config = dict(
    moe_layers=[0, 1, 2, 3, 4, 5, 6, 7, 8, 9, 10, 11, 12, 13, 14, 15, 16, 17, 18],
    balance_loss=0.000722,
    router_z_loss=0.001,
    init_std_router=0.0107,
    rope_fraction=1.0,
    learning_rate=0.0065,
    beta2=0.99,
    lr_head=0.00751,
    decay_shape='linear',
    final_lr_fraction=0.0,
    doc_mask=True,
    z_loss=1e-05,
)
Below are experts of layer 15 (counted from 0) of a mixture-of-experts language model. Rows are named router (the router's row for the expert), gate (a neuron's input weights, with its number), up (a neuron's input weights, with its number), down (a neuron's output weights, with its number) and show model dimensions 112-223. Each number is 500 + 25 x the weight over its row's rms, rounded and kept within 0 to 999. Numbers have three digits each.
After each expert's rows: "raises" lists some tokens whose logits its average output raises strongly, later layers aside. This comes from a sample of Wikipedia text that the model never trained on.

# expert 12
router:479480506492470532465550502505540502463497488449535514537503482548542548485509475488494510480497485493502523471507478506543506466556507530484497529494483491548521523518474504493513435488528463503495498516528456467506506525472495469493529464507498528491509482525481510484530483534509508513502466502549508538479500456507527464484444487479
gate0:519494504510485469500448487492505496526511462485512447482526535489516525494506476493538456480529478500513557484512488511519541492553507539481472489508525498526465501539513456548510487526492455545559489494485478474492516521466511527498493469496472530508533498518522477538458501529504469496466499495504491555461496457509496523478537475520
up0:529516464496460550476541495514480492517498500513462487515487487494479523516537507521451512495512500521512473485498512536522512504517531496516525473479499480483482552485501516474509513465474508486487450516496477507505503492500482497504531503561506513543430559506464485506524499517484519520503525477459517458480544480511478536477487507500
down0:494475498540484514490524543511482505539540465525499486501498472519528547478507554485501456505504507511546518485532526478495500495511455464497450498511493472499575477470463479472540492501506462516477530526510497542484528490496510515535508476510511522492484497518503461505563485466491502473484521469478501482474516476515504482503471511451
gate1:504493489497503554516515524515497549491502466476484531540507518468493517493506515479520506471488558509494497454536506457480509533491522519487503543456487506541517468514444494460463488515518554489496502519498464524501498489500517496532503511502485490539460495535475526450476530537494516501537476525552497515506538528491545488462518508457
up1:509466530500509425465452481438518474532521511517489503451472501525495480482526524512487497518502485502503541500495500562510530474492463499496509444510485547454502523501519517494525511485448471509470536499507523480493493518482459497512503493488512530469512517513489506537532454484491494507485536496438471486524439501539495487515465488519
down1:458489547510492503467526498500480467466506492489502520518486505466489534543510493505467486552491515479521504494506504480522462488492493500520510524496496500459474472529469513530498505471500441535527500503492511514502533495469475526530559502516506495423497481531531442456488505490531462484439518495500535493495529458505521492471503490531
gate2:465488480487489486510509449497481517466518523466488473516481523536482493526530506501492519502497477479470554508524522529521498504543535474475523515472557497496544498503527484512539520491525534511476553504528524506436450528501508478507502481487544515517480513481531437480497514501492434502512479492528521504488496510538527480470493460447
up2:448498475480521543503482492537492502514500499459492461489526517526489515498492500509523529495492542537524511554460489531488509472500530486480528535501557501502539512541510505528497489498502558532521524490490483546476489530491511515483504478514527476457484482509469457506496535482497542524506494512462483473524472458516532473471504477474
down2:523489525517516537470516478497493481529502481485509494484533517460544489512503484501539532577519531504486499527498537493520418493463512492506503512489500514498509530483509501496490474508468524489493469492527506502475488437473451461460485497459512522505505513489476469559461504528482485505448457508489514515475471538517492504515490495482
raises: "6", "3", "4"

# expert 11
router:447474522554497525474510463477525476486505514482526519508521479514484535485537493497455520503501510548450501516498466526525508473516532510463499518513468482526515519540494531516494463491542507490520495522502465493509516538495522473506513501520560528499496510506492553481519495497473494504453494518503500524467503483515533476539470505479
gate0:488503516538512524535499457513518473503521509509494516429496472456513519502506525469486506540494501519471523518539569494509500494493543522481456508540493470539491516495551481496529453457508520488474505490456483512512490499485488470501474536467536484516479468495456519530487498507539529472507478497473518493490477470531560487547471498486
up0:532489514524509515499475460524513505503500541506511521527517482508520535493497493498496458519480527542516473533484526513505504491485533487497502512509497482541514545498506488481483472502528473480504505484512503519503468525497535517493520512491517504457552472539479496501512488479497522495500503495541505515506490518530499480526497524532
down0:488488457488517505518506518498524513502483524470486521534502536509491497521472524530547514542529513454516521497514509499440495547495514498540492482483482495500506504505515508503524546530508483502469488520468498509444489483487500477515485475487434515509511514504457503561510511547496488503538493440454485514540517521471513494486506515516
gate1:511515504473493509491511462517522478525475481470531522501477498497485499460480448486511534509523500507455492500487525533452494509509478501529476443515522478507529532532493516481474502553534511483493497511448487487520523529477498460534527502509526463517565543488490523478515509500525545523478494484461517527507500461506461494545465526510
up1:518546483504509520496524509491507491473483478500491529521508501504515466504469445501536542491507528539504479514533497495503483498454471531555530544472457493469535527432507469492490500501491497495564483520490490499510539549509501518486509503530502497499490528508449491502453506480530473467466481503504490483540492488485442500496500518483
down1:483444502498489456503519516488513450525513495506508531435489536466488467538473518561522493484554503490514482498491539474447507500489490492467521498518513522552472514517471507533469540474497479524498516497545522475504514505492536484484477509487527524520541463484525491491563463527492493533502502483487515476445492481513494530471482501507
gate2:465488486513474481534486480494541491514487518472492535503491518484477492489501477528482536517483506477497455520514498514462510473508531493504459507513495493510424527494508470512491477502521476479513513459557508541490532504464476529488532537481510519487523518472502485439465474456521524500545441476504496502481517479520482486500511477504
up2:483505512457524505494472498515508470495532514510474542501557527534544483493508487522546522501561438501495510491525496507506484468435500522528465455476492510530477491498545510548533476500496491477487493550524485507495520522500537503538498480505490528508509500546562523521485470498508508533530459487522484545486481514513465528495499529506
down2:484488487470481512506470513514532488481490520499487500515444532524509524487491523501499481477520466480546545464470484532494521483481478559474498499509507490475526520485491538521463494477516491489493489492494527533521508461483496527500516469445488516482503564498493530497446456526499482496484481520532499512540459480496454525510461465529
raises: "1", "2", "c"

# expert 21
router:498475495507435529479540495463510466515477489457518516520552456515506497479534501515478514459464516496440487507489467540547474492518532531486491510535474492539547499508482505515450514461484483480496490510530479477521523511521485506493534491499504507486487565535482503501532477541489471533468474542517475503462489476491511477548514494480
gate0:499527500515504496499485454507517480478456521510470530526512462480527480521489472486510493444497480465480494501498491525497503479484506466490534480508513498496472516500459546540522446481511523554484489504478472480541506461500517520538499471517462479507490531513541485530493519512468514507513497477494481494501525507496550465494498542490
up0:442499470481487526446548444558489488523485501497466486518518465492543513492480495501502515462499500474510509494520515507544488503485498476459530478494459495486490457451453513496483460486508489485479522554514508522490480504520520521510487498529476497503469507480531508532498494478479475531455531489491519499486474513454511495510495505505
down0:503458468526449485551500518532493538500568501532516513506513498489485461535487495501544512468527476515516495492497516487497524546521497500539522499517520478520523499544503515487485458460515543497532464496509475503486498508507501440491475519552473486507508552493503539501458500512520484523483524466494489503507482508509533539450497461496
gate1:480520471510545532451541487510479491519495490495507495498483517452491471499472516495484522506471449499517489455486527503471498462523509555526469482512502529504512478503534443464542475505533501504496523513490468528472515475484485484551512508492525510483493500550484516481465475514511488459494503485483446520509523489482532491561472549451
up1:532514551485486460523467478483516490479485499468508501488470536454497531489504483570524480493530480508462509523487477497534531504491453477472551514487484486485480554512521517522478489521478536492511489496522523465572479475517464508472496502509486489486522487448486507526520492499513506519489511481519571475469476467480471528443497470516
down1:501515516512502493579515482515463470517491499494482520523492505463511517510453529508463562434457481433508488539561459519520505468487515479476496544507537520495484509440511487492546493489509514478463489493524478490516507527520506516493516495494500480516435535521473526530489509453505511495502526475497483491476501445440505487478500498488
gate2:542498481481464492479472501511471529515520510482540515467508510551461520487513484515490507464459489502475500463509463494494499549541518517525511485524513474485525493530499463516521505504481505520528504473534508480529537555508508507509525525462493497505513452528478469543500508514484532497487461503489542479479451476498484488533504464493
up2:482466503520488461458519521511509458499474489465511480481521530446504473522458488530553516467564494534526518502513507497495494474468496499494477510521488485514511498482523470510491513513526473542523498511526487517459482459487545478483464482538505494480498528485468471481516472491542457486529465536504501520499492506541526521522539480501
down2:496467453482506475511522507510501470516519502528513498496449483514519496525500488506508462506454496527495497459468469501503507474502471506527510480528494489525470457510511503454499515508472515507543457526518485534464488505533451528474511477556483532524498499499500534508524500522544493497481511477495534510478494479491505471481518522525
raises: "ond", "able", "ong"

# expert 53
router:498472535507480503495504470463515482482515494486537532512492496513522509489531491476479520483508495518467525467476473521517515480560494529502487544516500505534500515541487523527480494480511455487496486527507482468506533516502503475475514498503524515473505510507482525464523498521474478528458502511548509502497482470557545453503499457503
gate0:479499520471494486486511500471513525512544489509493440510499472495513539509565537496498462501465505501470488506497527549514546499515505530507514528457483515486524486496538485558488474544508492494500526463496554504546515476518486502540486486500510566517486500453463528515485492554450495510520497511552478530525510513506497467499503485477
up0:473483505474553475517490519495468509500536491525522459522497445493521536504558532502507457500463489504464521498520517531535536482518490515509500524476495548495523506527507488539495496540520493501520546491542519490555528477555483497491495505497517518534451494471471553526482496560452517529499488516519466528544534503549506448492518497503
down0:490529498496517502527486455541562490505506539506487466536462498487520447507505533501513545500518482485501495498471519478502490484497462475521502463469520494539504521534475502495493526499496543497454462499545580535456522510529511526483498517517530477464510474489473509502497566480490508469529479482473469476499520454480502527517495533518
gate1:556499499504510459489479522490487539496489534555498513482469442496513511484504503473517455461498476500495486500472487552503506479521504486508508532476484431514494517518486556483501496508495516529556472491516477466503458524506492512477506500512463483487513493491486495491503495465496491491522565488495483551520482511499499531496494512517
up1:512507489494450438509513507503500523505450478499530551483485446511504452495502488507494486511543487494511492472481498550502489466474521480527543513509497462496449465521529484516512514483503483484541466517497520483473486492494507470456543501532497450494513484462479489515468525463475511526512531453480480494462481515482500472497484556495
down1:478510491488507519572552515530530505486494493508505506518487527481484542452489529548510528510473533459464463504505491493518530529535501545494507478493479492474426474503515505521494480482503486537499461486499530489473487485495512519503522500498495495534506493500475491502536541452515498458546478526520494504482489497538495538488524508501
gate2:480473540505510487497482518462475486542513506500484521495532499510474517517489496487491483479511515470495504481471518498470531478531495489523475518518502486509502506522522508490458480479548521511477485499483494468522503523533513500447500483462542484528499458504503499480440518511563525504495524494538530520476497481524500516510537500529
up2:481538474537493498496471511517523492458461508502498493523451525509551511492528518526521496504485525520499513524517507498528502535469559541516514518481510503497500507473510511492512531523455492497480510461511528522457466516485476503525494490498459522473505541476486522542510478520465464484501488487479475499527536513476508491473438556454
down2:510513502500503468488509505459527511514502499515476472508502484490515497493497514531499458505516468523554527509518469540516506474556523470488497524454460474529526496534501502464471505534492509492518497507488553526524501485470540539488528513503523513533489501519488450497523472454459452527502467514492502475477491485504488542529524479523
raises: "1", "2", "er", "ens", "i", "3"

# expert 15
router:480505523517486533493519491494509520479470482492510503511508484505521508457522504448453507474487479516450531471487476532539479466527516532506485541530497499517519512513490524549496515481562462466514514509514443487489536531496538486463534466487515497484520495494476521473543505524484475514419497514533503523490471473547511436529477485470
gate0:538475505512524483477478508492508491464493494480464514539489520508486502482486497479496488500484517522457464490518494535520472480497511477495520509501461489525491456509489521502529470514534470475513531469531512481492465534509492509510457519551547483530539491470497511527545508515437435502458488503478531503536497479475562499484480449512
up0:509476496518488491483484447514485471507466531524498541504500491472490517513503480479481486484522494501448457525492497505492501447489495498488535507517492508522449515540468481519532500500511483482483547469516515486492476502460489533454477499570520476517540469495513478502530460525474456514472503512508513490527508508508535507497479463503
down0:501494476490532525513466470511525501545528495511504511532487468470511521501502454487509515532516466527491528528494494496486506528473533530510512495441537492532475473499492512507532516478480461544518515507467494517533518471468475486500457448511485521519484500536487488466492523483567494520471545477549508458506535499535484492475525518493
gate1:534488481523553537503500487492505489492505531512487522461498519464497512543569453520495511494495470472509499474516490545471517471471509485479498557491478432494510475533516518545481495487566484491493491497524476504484505471497525526522501501522485488531496493501541497521506509481478473541441510511502459540488472503506451475520486490514
up1:471461521499453488520495519502526500513470476499478484509497506524481515485430536466484512534485506546484490500513522456502492517512525483494484462512534558522486515456458500457486498469462522523515492490480542517532481522481489475493514509477517501465495523463484522465529500517509531467537509467473538469556537526503517526502499512465
down1:474508456517477559465503482472497505515501542483562489486483496484524498474504499513517498477523440530487484502507478490436484528490518528511504477468478528499504532515527487528549456503460521487495532462527506528520525512494494469471500454509509468506482469502490497441507497479498495456498505485510485508491538502511531491524488525515
gate2:476504497540529539499494458494502501492473518553474487506487511532454497497479495483495480484508480528499506477465516508504512411489451483532514502532500484502516514519478507504522497519499446462516526485520452455492534532502510468492527520504488499477482476470517477505505469495474454475512544512502485491514507423476532495494504498507
up2:515489512513520517485523493500478504511473542496504549467484502498477472456498547498549506490476503515486528557492455491496529499495507491497540507479480504448479503515534547477497513543525553497493492471546506505485507480495496482506506549512522478481508481488481498508470519504550476493505498515511541502509495541493504517538508472493
down2:514477489497490484470519483483505536495484518509491539546485505501519447491521511523510491543512510477454484498457494519492507503546516469466522491513517517475494484496507511493446504457452476518506511498483469525546475512460519489476471485511529537525472531529508493489469513527494516531526484498504479508555482461519482510450507504476
raises: "at", "ically", "ic"

# expert 63
router:446468524527472549478508454467526517471482487444514544532502478537502494475528510501493551484490467500470521485497479512565481486498499512482494515521464504517492542518474531523504479466562482472493489492553473483478490525461516471479516466466491506460496515492506520479527467532487475507512513509540503530493494520521516476498458490462
gate0:479495478518504520516512471472516492487524544517508515479440491499488480515523509553507516522514552510519469503541448515463466500473523516543492537540447489480498481501460492486497508536487453513466516545504523561496511507547520501499487459507499510495473510516480488501481460499495466441494462535476421466477524482486530504524474499493
up0:469528482516489494509483495471490523506496499474557488506499522525499511526471523504504526503472496458476455493493546508486518429491517506563492488475481528512509544539482548493475487507497518490531458477517481506536523475537506509511542487488491486486492491491504471501469457529467498469465479531473492531503490498455497535533489538539
down0:463533485528463477493514532503526464501505446481489513479483518502476497509510559555523516454497484486508476503558558465478514506562517523501486501459470518476521507495453507479499562525487495486534494495501519497494518511530481502475485516528515459467496471465507485498474503504497497493512523506473460501487474491492474535515508530512
gate1:493500480492481536487452509507502504486464517513531520485522531497520514489531481550505521497482498494516487524474497466514485516483520494470525518484513497501476517460483508521476455548505480531516479469546488509510495492499487524484512452531511492510523514478530541505491571539510506511500538561502469496524519503482492502485554468515
up1:479482486462451469533481543481492529481504494505518491523513513505474539483491501533509524490506530501526480511470472499501496501483532496507499544474506518485480485492466511448505462525570510524489455540472508536480480483530528505536552463522481512495492532512522502518506501480505509521482505505510533520514500542495496503488490477519
down1:483529525486488495487502530518502546505458462511486493486511554527477482525511545533494493524493502538497533526488502532503571518529532510482475505485495520539515527495503532528514513529470474503520503510497463458456496504522484497476558474487492499470514477528471507520510534518519474455507464471470519529489556516530513454469528520495
gate2:521502512539481499439544473511551541525490495482452494533491504485478541483469497521502520483510457507505490522541500504506491526510502488530531466514478477555450469475496512506477489478531463539477493478513510504493511462486513542530490467511503481504486534463521496492518469489510448506480501527569553526524479523501466479501459510490
up2:560458468558482482475478469526538517490509513469484517507500484478458505542503451535513474476526427517511510499522470480499477509527481517524524447504496467532498491534506551513527486473498487512473502501519480481522481494475497547525503524506484475520526529474509484509530487506514483482482536513550515517497504533515456448503527506505
down2:482538480501464474472508463514516484499467480480485527499509484518462457564499472480536499516512510471489540516512481520467538466515474447554526512477539517530496502486460504481467507566498452518483542497508525496446502513533479512505527540487476490495502495494510535524510453473503511502464495512535509498515498549475498524523471494539
raises: "el", "on", "o"

# expert 27
router:487477515523491537429511457431525525495500478468521533506494484546506537484537488480474554485515451521472529493501477522557485478472491511496491508534484487529516530497489515535475478475518500476490489501513496479510524543443519504478531488469516509492528515516465523482509476514501471518498503530510489513493499517533505491502480449460
gate0:522538488506519509487494482527555500467463502543482507470531490492526528543458470506494493504531470504471519483527464521479529474476478482476444491514513449500502467524545490529528551482510486459512540515506544471502521548477474467513473459514472475529493517492500552489472522502503484521506447486509497463517493455478471486510515555452
up0:469497483474486504517519516512434476475497512419561480512485528462489475495533525489530513498464536492501469521498513454518492485504543508508549499514480545511508549506458462490493456501501526521459478489500422504460496455517525499470503528490545487490498490503510460495534471486537498521501535486522487513483520544542503510505517471565
down0:481518552558513512515482506479493479522519538481476478497492517542435496540490500509513529493470523463546520511511492528529540481508497573515473479483456513512500483486499479495522513511505508509530482505474463498463459503497524471483479514494550530483510450515461521519482531489443466472519508508505508524458484484479489495520475484508
gate1:519526519468461518484503455492505554501499527473509516495492511500504525473497475445510554459520507564481515509496483495487493492496452513519508459508487462509538484483477497521528436512508501443492495505517524465513502526453504522457521536532499537493494509502466488514547517527515505507491522504494515543528502447463446486504502529508
up1:514536516432490492472490478491505555466456515469475504478458520510492495487475490481527518471516535517482519507509460540496476471497448500533491491498484466517511492492535497502544470525470485449468505476471512476525492514449507511486496561524482534491478537509458487528538507524506501497489509468507496513478483459488480519490499516538
down1:522466505497465477518517468505521503512499495508482501504495486524522455460474452550478547485494535502484467465513549486499485516477471526496516518461489502478491500501439525524473533558495548517512522494477543504496501519502462521478464541504498504476514526569497502504489528496513512469525469507513489455475529478494475512480517534504
gate2:507527456526461500512509483495514496479504484537537520486481485533506490486449529502514456537504504476486512502495513522519470520470523453465498521538480517490511452515472512519474508493520485509488553454499491511456503500455477481504505549457499493498518509508528497465468476525500506536512443499506499498508534489494487459496504475488
up2:466482534489468479473473517474470513514466483503486528527508497472491526466521455492517524506487500479506457497519475495505536509492495516481502487512486499523472487485528534535531486542479473490502447478430535490547513523500524522510447501497508503465524482513492515534461516484494480490509520505516496498495467468510541449549488507509
down2:479489494465488443471466466538487515458479524446499438480506507490521525476508491503525463485489502535500470480482478496479480511527492498517502467478456507474543475502551467497513480490495521438516443506479488526530504497551512506518473466459513514483466525490474511523517488482532517502482486529521501542506482519536505509516540468524
raises: "ed", "s", "ing", "er"

# expert 55
router:470462518538458527488509496489520499488505483495505509528542499521511487512512490470503515443470508525481529451459488531507487496509532519505453526568469511524500522509480516519470502497511488457547464531553463467497505516473520474461513475486525535526492518499482547487518480537475475514445474518475545477471489462485542497556493494484
gate0:471501516455546508505422546492512519544496472469494497496506520492516484548535535484454518453526452514499499508497527468493536466500498504529497515552510510500493496515544472514491452527533484509505494542508521505495508472491461504501510445483477510505444525491493490519547501497518472501507481503475518502516482439458515518482527452495
up0:508536475479527511522534496523483499475512483507469495529509481504465518540458476493527537580482497506496479481475494488504488489511550545505532525460491499491497539500485495511539491480504475461528532529502506490527514506499502514525510561481481511569459503510512496445483496519497513498466512505494492460531497532535464464505522511544
down0:485490492455474495498492505518546539500505516498533505481532461516458484502557534498506476482525496474465503516499498522494483548465479499516512479500500492504490526539468498498545527501487526495472493491495504509475487500510448487467524509504515456502473552499477503502487496493490526558486486502472505490533500526512458513509493494463
gate1:512499529478513483510501487501506513547494503527488529525515471468492464498470501465510501468446491489496514518500462534488472528483465487534457475532497498550522477480473497458505551467504534478511497509495466483498534486498490427519503438466487514482475544471500514535470514518494492480488534502486506510513493497495541492521542535496
up1:484516495520515545476530493464536503496504513491486487510517505489507510487510499530494510515514449507487478513507554420493533497488504503520557517498498552477476512470536473529474473500486471491485482528481511500545510532498464537495504517548521472510512527487520487507499479496510548462469489526519501501495498517527481497490511505522
down1:482499531532506519523508545488509475472487493506503507484547510531512474492515508547513521515503552514509510462479450500507480491512464478498523505484485529523526510527459541521478508499521466524525487481518523507469516521506512512492541496545490489511537540494492496464493486487524499453465520508512511490541519471482499517538488556530
gate2:491511525533484541503502504525501482486495479515502513493538507491508504504484472482461520465525545478503515479493496445496488475448486515492473519515497480509563479487515503537525512526484488537537488519478473476480511541488540551515521506476514506465483499524468488509503477486481519502484470506504505541558487485480488528538528455459
up2:510469504453504449504499484461500535493460515505490517490454479494507482502505522465534486530474468475484480530516469532487511524508473476508493491486515480522512512552476505446490493493522497507470518525515511535552499460492443482465496506494508517533538490494506529489483519507506528494531537530491502479454485536502511485464465559550
down2:499496443470470483486505512517491485491478517470479507495499468508486536495473462470459501453511461526492518504466480506491521509460476494502481518484478501492535535551488528479465466485510525466484457551489498486482466506502510528511537496511496519545515492523521535500485483512520508513495517522538497542465552537500508511470482462547
raises: "ed", "ink", "al"

# expert 42
router:509503478517492520479526487440521477470510504494498525527547485554526510501534506507491502487478478503495536490448484538535486478508509498482470527496487474517542555509473517512504481480514491485530492512521504504504495515469534491497520475522530534434520520506503552486518464518463489491468489508495520488459479498493514452509501510488
gate0:510505487491535536510459467501495456532503498513530502524498473489538498474519525526516500451485480488464479513541445535473495512525450500514485489510486486521488519470532494494511460526496504458445510479508481465490544457501473540459500481555522526507495492517522518473521523502498500496509490467488521480498494490482466506533510511470
up0:483468547471479455477522525533476529455499488504481481517532535495494511530504460470450502487511469477498489491469500470484449504470526541534524458515498476459476455519497500497462555475521492555519467488489490522494481494507507511507478469451489471483513484508482485528505517486529507510452537533504473545485499503525477470499546506484
down0:511480473494497513537517471480505527532485549500509506521498491531487513513481510510524498509521528520538508500482453575509525500548477473482539482511481525541461504460531491542491509544451510480490485535484495513485495471477541496505488491468504489501521468521515538440507479465496466508463559526486498484494477513473525483544514485493
gate1:510478496526459516481504536509514501486492503515498544527518518505485506479506526496521452505479478544517462515523520474501456466469524460479470516459500500533516502481509531479473494527487512461530490486535501435502505507503488457533558479527532526476501481460481499477470506510542510500527508476554526476505542548486501543487487503468
up1:527512515509484484541500516506476498460503493521507491492513512528491489514516508499500517512504509502503534462462475515470527482518443516500537502490492542485511475519512468488520460526543501527495456469488485502498495513475456526530492569533501475513498527475483517506503525516460507538487474511533482529500488535483495481486527475452
down1:511530537500480536451465524529498498500523540499480491515479522518498530517485494468488503498528509473507490530495508529523445492529516514503477510483472493496498467466484518473488535522550450529521467515570517527491478523455499489547486498498473501505463521505493493507484481440502472506484509484490499480523493492501518512508520465520
gate2:493489472493564465511537491531486497491514500486519500501484501466489507464462496502440524470468533534495517506482497529510508510514493473456519489492491505447494495508497476486493494495463520489469496528534480475487515534446518529510517528486516536509565490467492476571506504510471488450452506535485496507479514480464471508505462512500
up2:531491492494463459496499483485526527493522504496488507471491462449464525469495550521505491462483490480495466541538500574519515493509480482456501484520447487476557532512510522532499501524459484472492469536502539475502509494499528536510484506513521494449557488486516493507525469509464510465531460507473479494499511480514475497512494492497
down2:520439507465493456472519485509524514518516492540501505551471514515570547458479495561528483508510515492485545515494505523552512528556486506510530467497507494495501503435481510514543474495488498504522474483491490494488533506491537540499477494497525491515498483484541471461492523492503511501485486503491506469468545492496499492469522482536
raises: "e", "es", "um", "er"

# expert 46
router:453488510519480532483524493497538495479460495514512539510508479508511508474506545487473513492486456530447524500491459519507486484507497507470479544504476488572519525514462574531488452493504504502521502537558479483501505513473521496466526483501515518448531563500495544479533514505481490554471459544539532511493502487501530472510464494472
gate0:496480485509477487484503511492487460480497475447494507498532523499480484506494497491493506505488454485471476512526521477482493475467526504466468487474483486519457506483530496515471494498514521525467517485451525511534514521474539516499510510522486518467519533454506513409435509488495456554491522510536533494493478545510483524490497489494
up0:486533513490512515518518547503502478494512474507483508510508520472529500529507474518537472492484483493451497465496522504491500475479489492499467533481461490473513495508514501466511462476474496533481528507532493478515473465474535520507484496476517468485515502439482507471489491531527493463481483520529560521445510496479524495481527519520
down0:469479488487535506500493470492485535500474498514489472511487547519550467539455491520508492460492517528510473493519508516458544441542500489506525556518480538514527478492486492544516469479498519480518483492516533458536452514510438546555518511467543500512457517507514466471527474533474461499539469514523508512480520519470518503486528468545
gate1:494471531524489480498521484538500511458523483527539511551494459512526519473502555491475479496516438499466483496554534494492493496476484500544491477518520484557489449490466498538510500501516464516528510479475530526502536490506527499509483477501474490492482475525483503516490504487479486425477487511513511514505478474496508490511493519467
up1:497527507442476496503520513494510516580482515480460502493514548485492518507481489472518496525458534524533563510477480491494500471532517507483511531483459545493474499532549476467512569498465545452501514545490490503512472518494474498499506492513463499506514541480490504490486523538505528537525496472503441511466528526504494490535503484520
down1:527520497471501518492558475519528519523545493486479489515534465511477488518535482496498498531495507497477495499471484554523535496501513489494480519501487520485498507488528500519503487450515523510493466464473482520512482503512486494474493500523541505484519493478498554532490518465538488439522483474504493446513486472494506447508504479489
gate2:451518508491506486489503528490501468536460456497488523515499485518460477465487484510457504453510492491513475484540513533538529454536534499503554488493493501464517477502500480510499528520514476492519525499510490503463502498514514510540496501463503525496513522482506534554531538495458450473483497442533500507512526547510487463453528484481
up2:493524452503479510470514477487512482484509469542511536469484528485506523504521517512519462474490537501541547499496457501468488508485490518457479520483532507511519464501521537510526459561503469495528504514478520533472522532512515490490546477504473490501508483476546508476489472534478521537529456495504520511512483502508550520514494477503
down2:542467493487483461492485491512439467494510519564518446472505503508464494531519499480513488523441494469505481529507452466509495526450500496498512492491517475511496473526483513462500551468486467512489503509508492501479518490508493576486498489509514488468522500506516482520508474496461470508533527471517497490482499486512534572524449479489
raises: "f", "c", "m", "n"